config.yaml
n_layer: 8
d_model: 448
n_experts: 32
experts_per_token: 4
d_expert: 64
d_shared_expert: 0
activation: "bilinear"
moe_layers: [0, 1, 2, 3, 4, 5, 6, 7]
router_score: "softmax"
normalize_top_k: false
routed_scale: 1.0
balance_loss: 0.00025
balance_bias: true
init_std_router: 0.027
lr_router: 0.000803
n_head: 14
n_kv_head: 14
head_dim: 32
vocab_size: 4096
norm: "layernorm"
norm_place: "pre"
norm_eps: 1e-05
positions: "rope"
rope_base: 10000.0
rope_fraction: 1.0
qk_norm: false
attn_scale: 0.177
tie_embeddings: false
parallel_block: false
init: "uniform"
init_std_qkv: 0.0272
init_std_o: 0.0
init_std_up: 0.0272
init_std_down: 0.0
optimizer: "adamw"
lr: 0.00094
beta1: 0.9
beta2: 0.99
weight_decay: 0.1
lr_head: 0.0155
warmup_steps: 345
schedule: "wsd"
decay_fraction: 0.734
decay_shape: "linear"
final_lr_fraction: 0.02
batch_tokens: 32768
seq_len: 512
doc_mask: true
train_tokens: 292800000
steps: 8936
dataset: "wikipedia_en"
Below are experts of layer 4 (counted from 0) of a mixture-of-experts language model. Rows are named router (the router's row for the expert) and show model dimensions 128-191. Each number is 128 + 24 x the weight over its row's rms, rounded and kept within 0 to 255.
After each expert's rows: a language model's description of what the expert responds to. This comes from a sample of Wikipedia text that the model never trained on.

# expert 18
router [122 125 158 129 159 121 131 126 161 118 175 179 155 138 109 128  93 144 114 106 158 158  88 100 101 108 160 163 138 113  73 124 124 122 148  96 174 107 104 144 109 119 119 166 115 152 134  73 127 102 145 152 136 105 144 122 123 147 124 135 124 105 122 112]
Pieces after J, D, L. Word pieces following an initial J, D or L, such as j-ur-isdiction, j-er-k, d-w-ellings, plus name starts like Just, Jer, Jul, and dates.

# expert 11
router [116 154  83  63 156 113 149 131 110 119  74 115 116 137 130 146 130 155 106 166 124 102 112 154 134 158  87 106 205 126 133 132 148 136 166 106  88 134  95 171  83 196 157 131 143 133 157 126 120 145 101 118  82 159 123 133 112 146 143 133 134 126 147 105]
Media nouns, name pieces. Nouns for works and groups like film, song, album, company, band, plus inner pieces of long surnames such as Papadop-oul-os.

# expert 8
router [127 117 123 122 143 106  83 110 110 118 134 116 110 152 128 162 119 140 136 153 111 116 158  94 114 104  89 138 142 145 131 132 112 120 124 115 171 115 106  98 128  98 153 133 158 114 137 113 146 148 161 142 115 154 103 122 154 149 149 123 149 134 109 103]
Mid-word name syllables. Inner syllables of foreign, especially Japanese, African and Slavic names and places, such as Tak-af-umi, Yasu-hi-ro, Jama-ic-a.

# expert 5
router [100 138 104  87 140 134 170  93 154  86 149  81 119 136  92 169  95 120 107 141 168 141 141 150 141 136  85 150 159 135 102 134  82 110  69 164 142 160 119 174  91 151 121  87 143 130  97 109 138 108 119 137 126 134 124  78  99 145 129 146 110  96 150 121]
Sentence-ending periods. Periods and word-final pieces carrying a period that close a sentence before a new one, such as es., ing., ed., plus table pipes.

# expert 3
router [174 125 162 106 118 112 121 138 105 157 138  99 122 138 125 177  93 112 142 134 127 141 165 111 130 153 114 148 109 155 136 117  96  99 163 146 111 129 134 116 174 162 117 154  87  95 105 134 164  99 119 119 131 102 116 122 113 140 129 108 120 153 147 140]
Proper-name word pieces. Middle and end pieces of personal and place names, such as Dor-p-at, Jord-an-ian, Carol-yn, plus name starts like Mary, North, Washington.

# expert 19
router [152 129  94 131 122 115  70 146 143 138 147 162 135  84 127 168 139 125 158  86 180 127 158  95 159 146 136  95 153 150 131  92 118 104 164 146 140 152 163  95 123 127 122 180 128  63 131 169 143  93 131 141 122 120 149 171  80 162 138 141 138 171 141 162]
Of and relational prepositions. Prepositions and conjunctions linking phrases, especially "of" in "as of" and "part of", plus as, through, due, since, because.

# expert 14
router [148 114 121 100 118 180 157 125 141 111 115 136  94 138 156 139 150 109 112 178 117 115 122  74 135 144  95 131 100 149 106 160 168 148 138 163 134 138 140 122 141 153 110 123 173 165 141  83 123 158  84 135 152 133  94 133 108 113 125 132 165 147 120 120]
Word-internal syllables. Middle pieces of ordinary words after a short start, as in p-ist-ol, big-g-est, plast-ic, ab-out, plus some line breaks.

# expert 7
router [135 105 143  67 121 102  99 116 115 119 150 129 135 166 141  76 141 201 134  86  95 132 104 147 140 101 106 124 140 109 119  99 136 106 106 141 133 123 159 163 158 114 148 127  84 124 137 133 129 134 142 124 137 162 122 154 120 101 142 155 112 114  91 170]
Prepositions and verb stems. Prepositions and linking words before a noun phrase (by, from, into, with, against), plus verb-stem completions like under-go, requ-ire, concentr-ates.

# expert 6
router [156 131 129 104 110 160 175 109 144 136  87  87 130 107  91 100 142 125 149 130 127 107 144 106 123 162  99 119 156 112  71  96 151 130 122 137 106 113 147 186 108 130 114  89 170 115 156 117 132 180  70 127  92 136 172 120 113  81 131 135 129 107 146 139]
Word-initial fragments, table pipes. Early pieces of capitalized words, such as M-an-agerial, P-r-imetime, C-ze-ch, plus table pipe separators and some whole nouns like Museum and College.

# expert 26
router [118 142 100 149 106 159 158 157 109 137  73 155 106 125 160 153 148 108 110 124 129 141 136 153  99 148 141 145 129 106 129 128 128 108 147 135 121  77 156 123 117 167 109 174 105 155 166 162  97 114 123 117 150  83 120 136 147 137 106 148  90 127 129 135]
Pronouns and line breaks. Line breaks at paragraph or table ends, and possessive or object pronouns like his, her, them, its, followed by words such as own.

# expert 29
router [122 127 100 130  90 124 147 160 124  91 135 123 134 104 103 106 139 145 149 107 116 105 136  98 151 113 152  88 129 149 154 138 159 124 161 112 138 129  90  85 177 144 112 114 138 160 127 157 160 167  90 107 151 127 116 139 140 116 137 137 111 146 152 141]
Table pipes and headings. Pipe separators in sports and statistics tables, with the word of in titles and endings of heading words like Faculty, motto.

# expert 2
router [134 146 172 160 155 135 162 112 108 142 123 121 115 140 159 134 134 146 128  98  72 129 159 169 104 132 146 155 101 138 137 138 115 185 162 137 138  91 106 113 144 122  98 122 148 117 130 157  85 125 110 117 187 145 126  90 168 135 112 115 116 139 157  91]
Line breaks, name fragments. Line breaks before headings or table rows, and second word pieces of foreign surnames after a capital, as in Cac-cioli, Cu-omo, Garc-ía.

# expert 25
router [132 129 163 171 160 101 170 127 178 120 118 134 140 149 123 110 102 121 119 128 142 169 112 112 118  91 108 169  96 150 142 135 100 159 143  90 107  96 102  88 161 139 112  96 117 125 116 120 106 160 113 157 116 168 146 122 168 122 147 112 129 104 150 144]
Name and title completions. Continuations of proper names and titles after an initial piece, such as Col-omb-ia, Har-risburg, Sec-retary, Bus-iness, Guel-w-aars.

# expert 27
router [146  90 149 187 162 126  86 137 135 155 125 148 127 144 145 137  92 122 190  89 181 127 120 151 141 161 183 122 135 129 138  89 133 134 135 126 135  67 120 104 158  97 167 111 144 121 110 123 125  88 141  96 109  87 122  86 177 124 130  99 120 110 146 124]
Letter k and name pieces. Middle pieces of foreign names and words, especially k after a vowel, such as Ele-k-tra, Ira-k-lis, Pre-k-azi, plus words like same and common.

# expert 16
router [174 120 107 163 166 143 105 129 138 148 153 133 153 155 119 155  68 156 110 152 111 113  91 183 109 124 117 111 118 123 116 123 124 109 154 132 124 111 105 141 121 168 115 148 129 147 104  94 166 134 146 143 140 131 122 139 134 138 132 102 107  95 148 135]
The and sentence ends. The article "the/The" and sentence-final pieces with periods (ation., ed., s.), plus name endings like Vincen-z-o, Łukas-z.

# expert 24
router [107 115 143 157 131 133  58 119 118 150 175 138 137 111 111  92 143 156 136 131 128  92 173 133 120 110 164 145 132 109 139 119 106 105  88 144 142 141  94 101 159 111 144 130  89 128 121 131 104 127 109 118 124 150 107 129 137 130 143  97 139 192 104 136]
Narrative verbs after pronouns. Verbs and contractions right after he, she or who in plot summaries and biographies, such as 's, worked, wrote, gave, said.

# expert 21
router [124 139 125  98 128 132 161 102  91 129 124 107 120 132 167 176 102 143 121 156 103 105 119 135 153 172  77 164 132 124 135 143 129 160 102 157 156 170  97 130 109 123 125 127 159 107 137 126  97 153  91 116 122 179 103 119 113 165 141 138 148 117 102  89]
Line breaks, Slavic endings. Line breaks in lists and tables, and the final letters of Polish and Romanian names, such as Pozna-ń, Krzywi-ń, Livi-u.

# expert 22
router [134 121 142 169 124 133 108 111 153 104 144 122 177 120 145  84 140 106 154 163 139 172  97  71 129 128 171 130 117  77 121 142 143 112 130 129 138 119 153 112 118 114 146  70 147 163 126 132  75 172 135 137 145 145 157 147 121  88 112  94 130 109 159 160]
Romance name syllables. Syllables after F or L and in Spanish or Italian names, such as f-ro-zen, f-ro-gs, Lópe-z, Alessand-ro, Bure-au.

# expert 0
router [170 108 130 132  77 160 196 146  98  99  81 112  98 120 147  98 184 139  80 139  85 101 109  99 101  97 149 123 113 142 127 152 173 119 157 176 135 160 114 126 145 127 132 136 121  97 141 154 152 112 126 177 120 148 110 151 123 120  83 125 131 135 129 157]
Place and location words. Articles, prepositions and commas in geographic descriptions, such as "of the", "near a", the comma in "Falmouth, Cornwall", and compass words like north-eastern.

# expert 4
router [108 162 152 134 147  72 132  97 141 117 137 129 123 145 110 148 153  67 148  85  86 152 122 114  96  79 130 185 161 102 149 154 131 140 107  99 111 184 111  76 105  86 134 131 130 114  99 158 108 129 138 135 136 125 166  97 129 110 116 137 118 102 142 153]
Auxiliaries, and, word endings. Auxiliary verbs and "and" (are, were, has, have, being), plus word endings after h, r or w, such as sp-ared, r-ough, Pembrokesh-ire.

# expert 31
router [107 123 145 101 132  84 144 141 175 110 127 114 109  98 107 133 121  77  84 119  89 108 154 100 130 128 153 151 174 154  96 158  86 115 114 166 145 122 100 138 116  81 145 110 103  86 156 166 138 143 136 134 126 103 146 120 136 157  89 136 123 108 147  83]
Foreign names, coordinates, parentheses. Pieces of South Asian, Vietnamese and Germanic names (Chaudh-ry, Bh-ut-to, Hi-ề-n), coordinate slashes, and "was", "him", opening parentheses.

# expert 12
router [123 131 140  99 131 123  95 109 132 110 135 128 128 184 142 155 112 143 142  74 121 131 119 116 148 109  86 115 132 104 150 116 152 145 104  70 124 157 138 162 134 159 136 153 142 135 116 103 139 130 150  91 116 117 150 114  97 141 132 142 123 113 116 142]
Pieces after initial S. Word pieces right after an initial S or s in names and words, such as S-ath-ang, S-er-bian, St-r-ategy, s-ister.

# expert 20
router [103 101 175  75 122 127 145 124 102 131 146 154 126 146 120 109 121 164 155 118 119 136  84 176 107 132 127  97 112 101 116 136 103 132 134  98 125 119 112 113 120 119 131 148  84 159 135  98 128 127 115 119 131 153 139 129 126 130 131 150 135 125 111 168]
Past-tense narrative verbs. Main verbs after a subject in biographical narrative, such as began, took, won, wrote, called, and endings like -ated, -ed.

# expert 23
router [113 125 111 159 156 132 103 157 112  95 100 124 176 118 108  98 121 138 153 146 164 132 102 116  75 101 100 111 117 119 119 163 120 132 127  94 108 160 133 126 118 175 118 138 146 114 135  75 142  88 139 106 121 116 154 117 157 115 114 102 172 162 104 120]
Sentence ends, adverbs. Periods closing sentences, with pieces like es., y., ation., plus adverbs and participles such as likewise, later, released.

# expert 1
router [ 93 111 144  93 141 121 207 109 110 101  80 124 164 134 109 112 154 146 142 116  56 102 162 141 139 137 101  83  95 139 120 137 150 165 159  99  99 101 137 166 144 133 123 122  88 147 128  87 156 114 119 141  81 168 145 122 159 108 135 138 158  97 117 137]
Mid-word name fragments. Word pieces inside proper names and words, often after a capital letter, such as Luzvim-ind-a, USgam-er, v-oy-age, K-aw-asaki.

# expert 17
router [113 166 141 159 120 104 128 132 102 148  90 117 136 134  90 120 140  77 128  91 159 104 118  93 109 133 159 105 113 128 124 139 116  94 112  96 114 136 181  85 158  19 113 123 160 117 107 132 143 124 130 111 156 100 118 139 128 127 110 121 115 185 148 138]
Sentence and clause openers. Sentence starters and linking words such as In, It, This, However, which, and, plus table pipes in infobox and census text.

# expert 15
router [103 147  54 146  68 134 131 150 147 125 145 162 100 123 154 183 141  89 119 140 161 135 159 173 140 153 143 147 138  98 146 139 153 137 132 169 129 162 116 111 124  98 131 127 162 132 115 153 142 156 147 132 119 119 111 107 110 149 107 138 120 155 133 112]
Determiners and mid-word pieces. The words the, a, that, his, their before nouns or ordinals like first and third, plus mid-word pieces like est-im-ated and sem-if-inals.

# expert 28
router [112 155 133 144 113 142  74 145 102 142 135 130 155 116 142 105 113 125 160 157  95 101 114 166 109  73 159 121 124 115 171 124 106 165  99 106 130 145 148 101 163 178 148 106  91  57 113 158 177 102 171 161 132 129  90 158 129  90 118 133 100  87 120 110]
Adjective and word suffixes. Suffixes completing adjectives and nouns, such as rec-ent, promin-ent, great-est, Advis-ory, Myster-ious, Sen-ior, plus prefixes like ob-, dist-.

# expert 9
router [162 113 122 165 110 121 133 174 129 124 151 143 138 103  94  81  94  96 116 127 162 155 101 131 177 161  73 115  76 127 180 135 157 160  89 123 149 124 146 151 114 163 110 133 113  96 148 163 140 161 135 145  55 100 139 149 118 151 119 120 167 143 111 100]
Suffixes, possessives in sports text. Verb endings like -ed after a stem (picked, filled), possessive pronouns its, his, her, their, 's, and table pipes in sports and statistics text.

# expert 13
router [139 125  69 151 129 148 134 131 132 158 107 115 133 116 129 155 150  96 145 137 142 151 113 191 163 161 157 140 124 113 141 114 125  78 155 115  90 111 165 186  92  88 148 121 163 162 123 176  77  93 168  92 127 127 137 111 113 118 130 131  85 109 103 136]
Sentence starts, word completions. Sentence-initial The/This, conjunctions but/all/both, section headers like ==History==, and mid-word pieces after the/a, such as the-s-is, a-ck-nowledged.

# expert 10
router [148 152  99  76  97  90 148 112 154 143 124 155  75  95 123 156 122 148 122 154  93  80 112 121 152 126 140 120 128 150 110 117 106 125  97 144 106 127  91 169  96 145 119 113 127 145 123 149 131 107 124 123 155 123 106 125 137 167 136 136 149 150 117 146]
Infobox and list structure. Table pipes, dashes, semicolons and field labels in infoboxes and lists, such as PubChem CID, Genus:, Born:, IUPAC name, coordinates.

# expert 30
router [105 102  70 134 130 151 108 131 163 137 123 132 173  89 125 132 133 148  88 150 175 163 144 102 119 117 155 109  77 126  90 112 130 109 167 117  99 131 138 118 100 132 102 146  70 150  78 104 158 117 126 120 153 115 144 135 156 113  98 134 131 151 162 116]
Commas, dates, clause links. Commas, colons and closing parentheses, month names and day numbers in dates, and linking words like after, by and since, plus compre-hen-sive.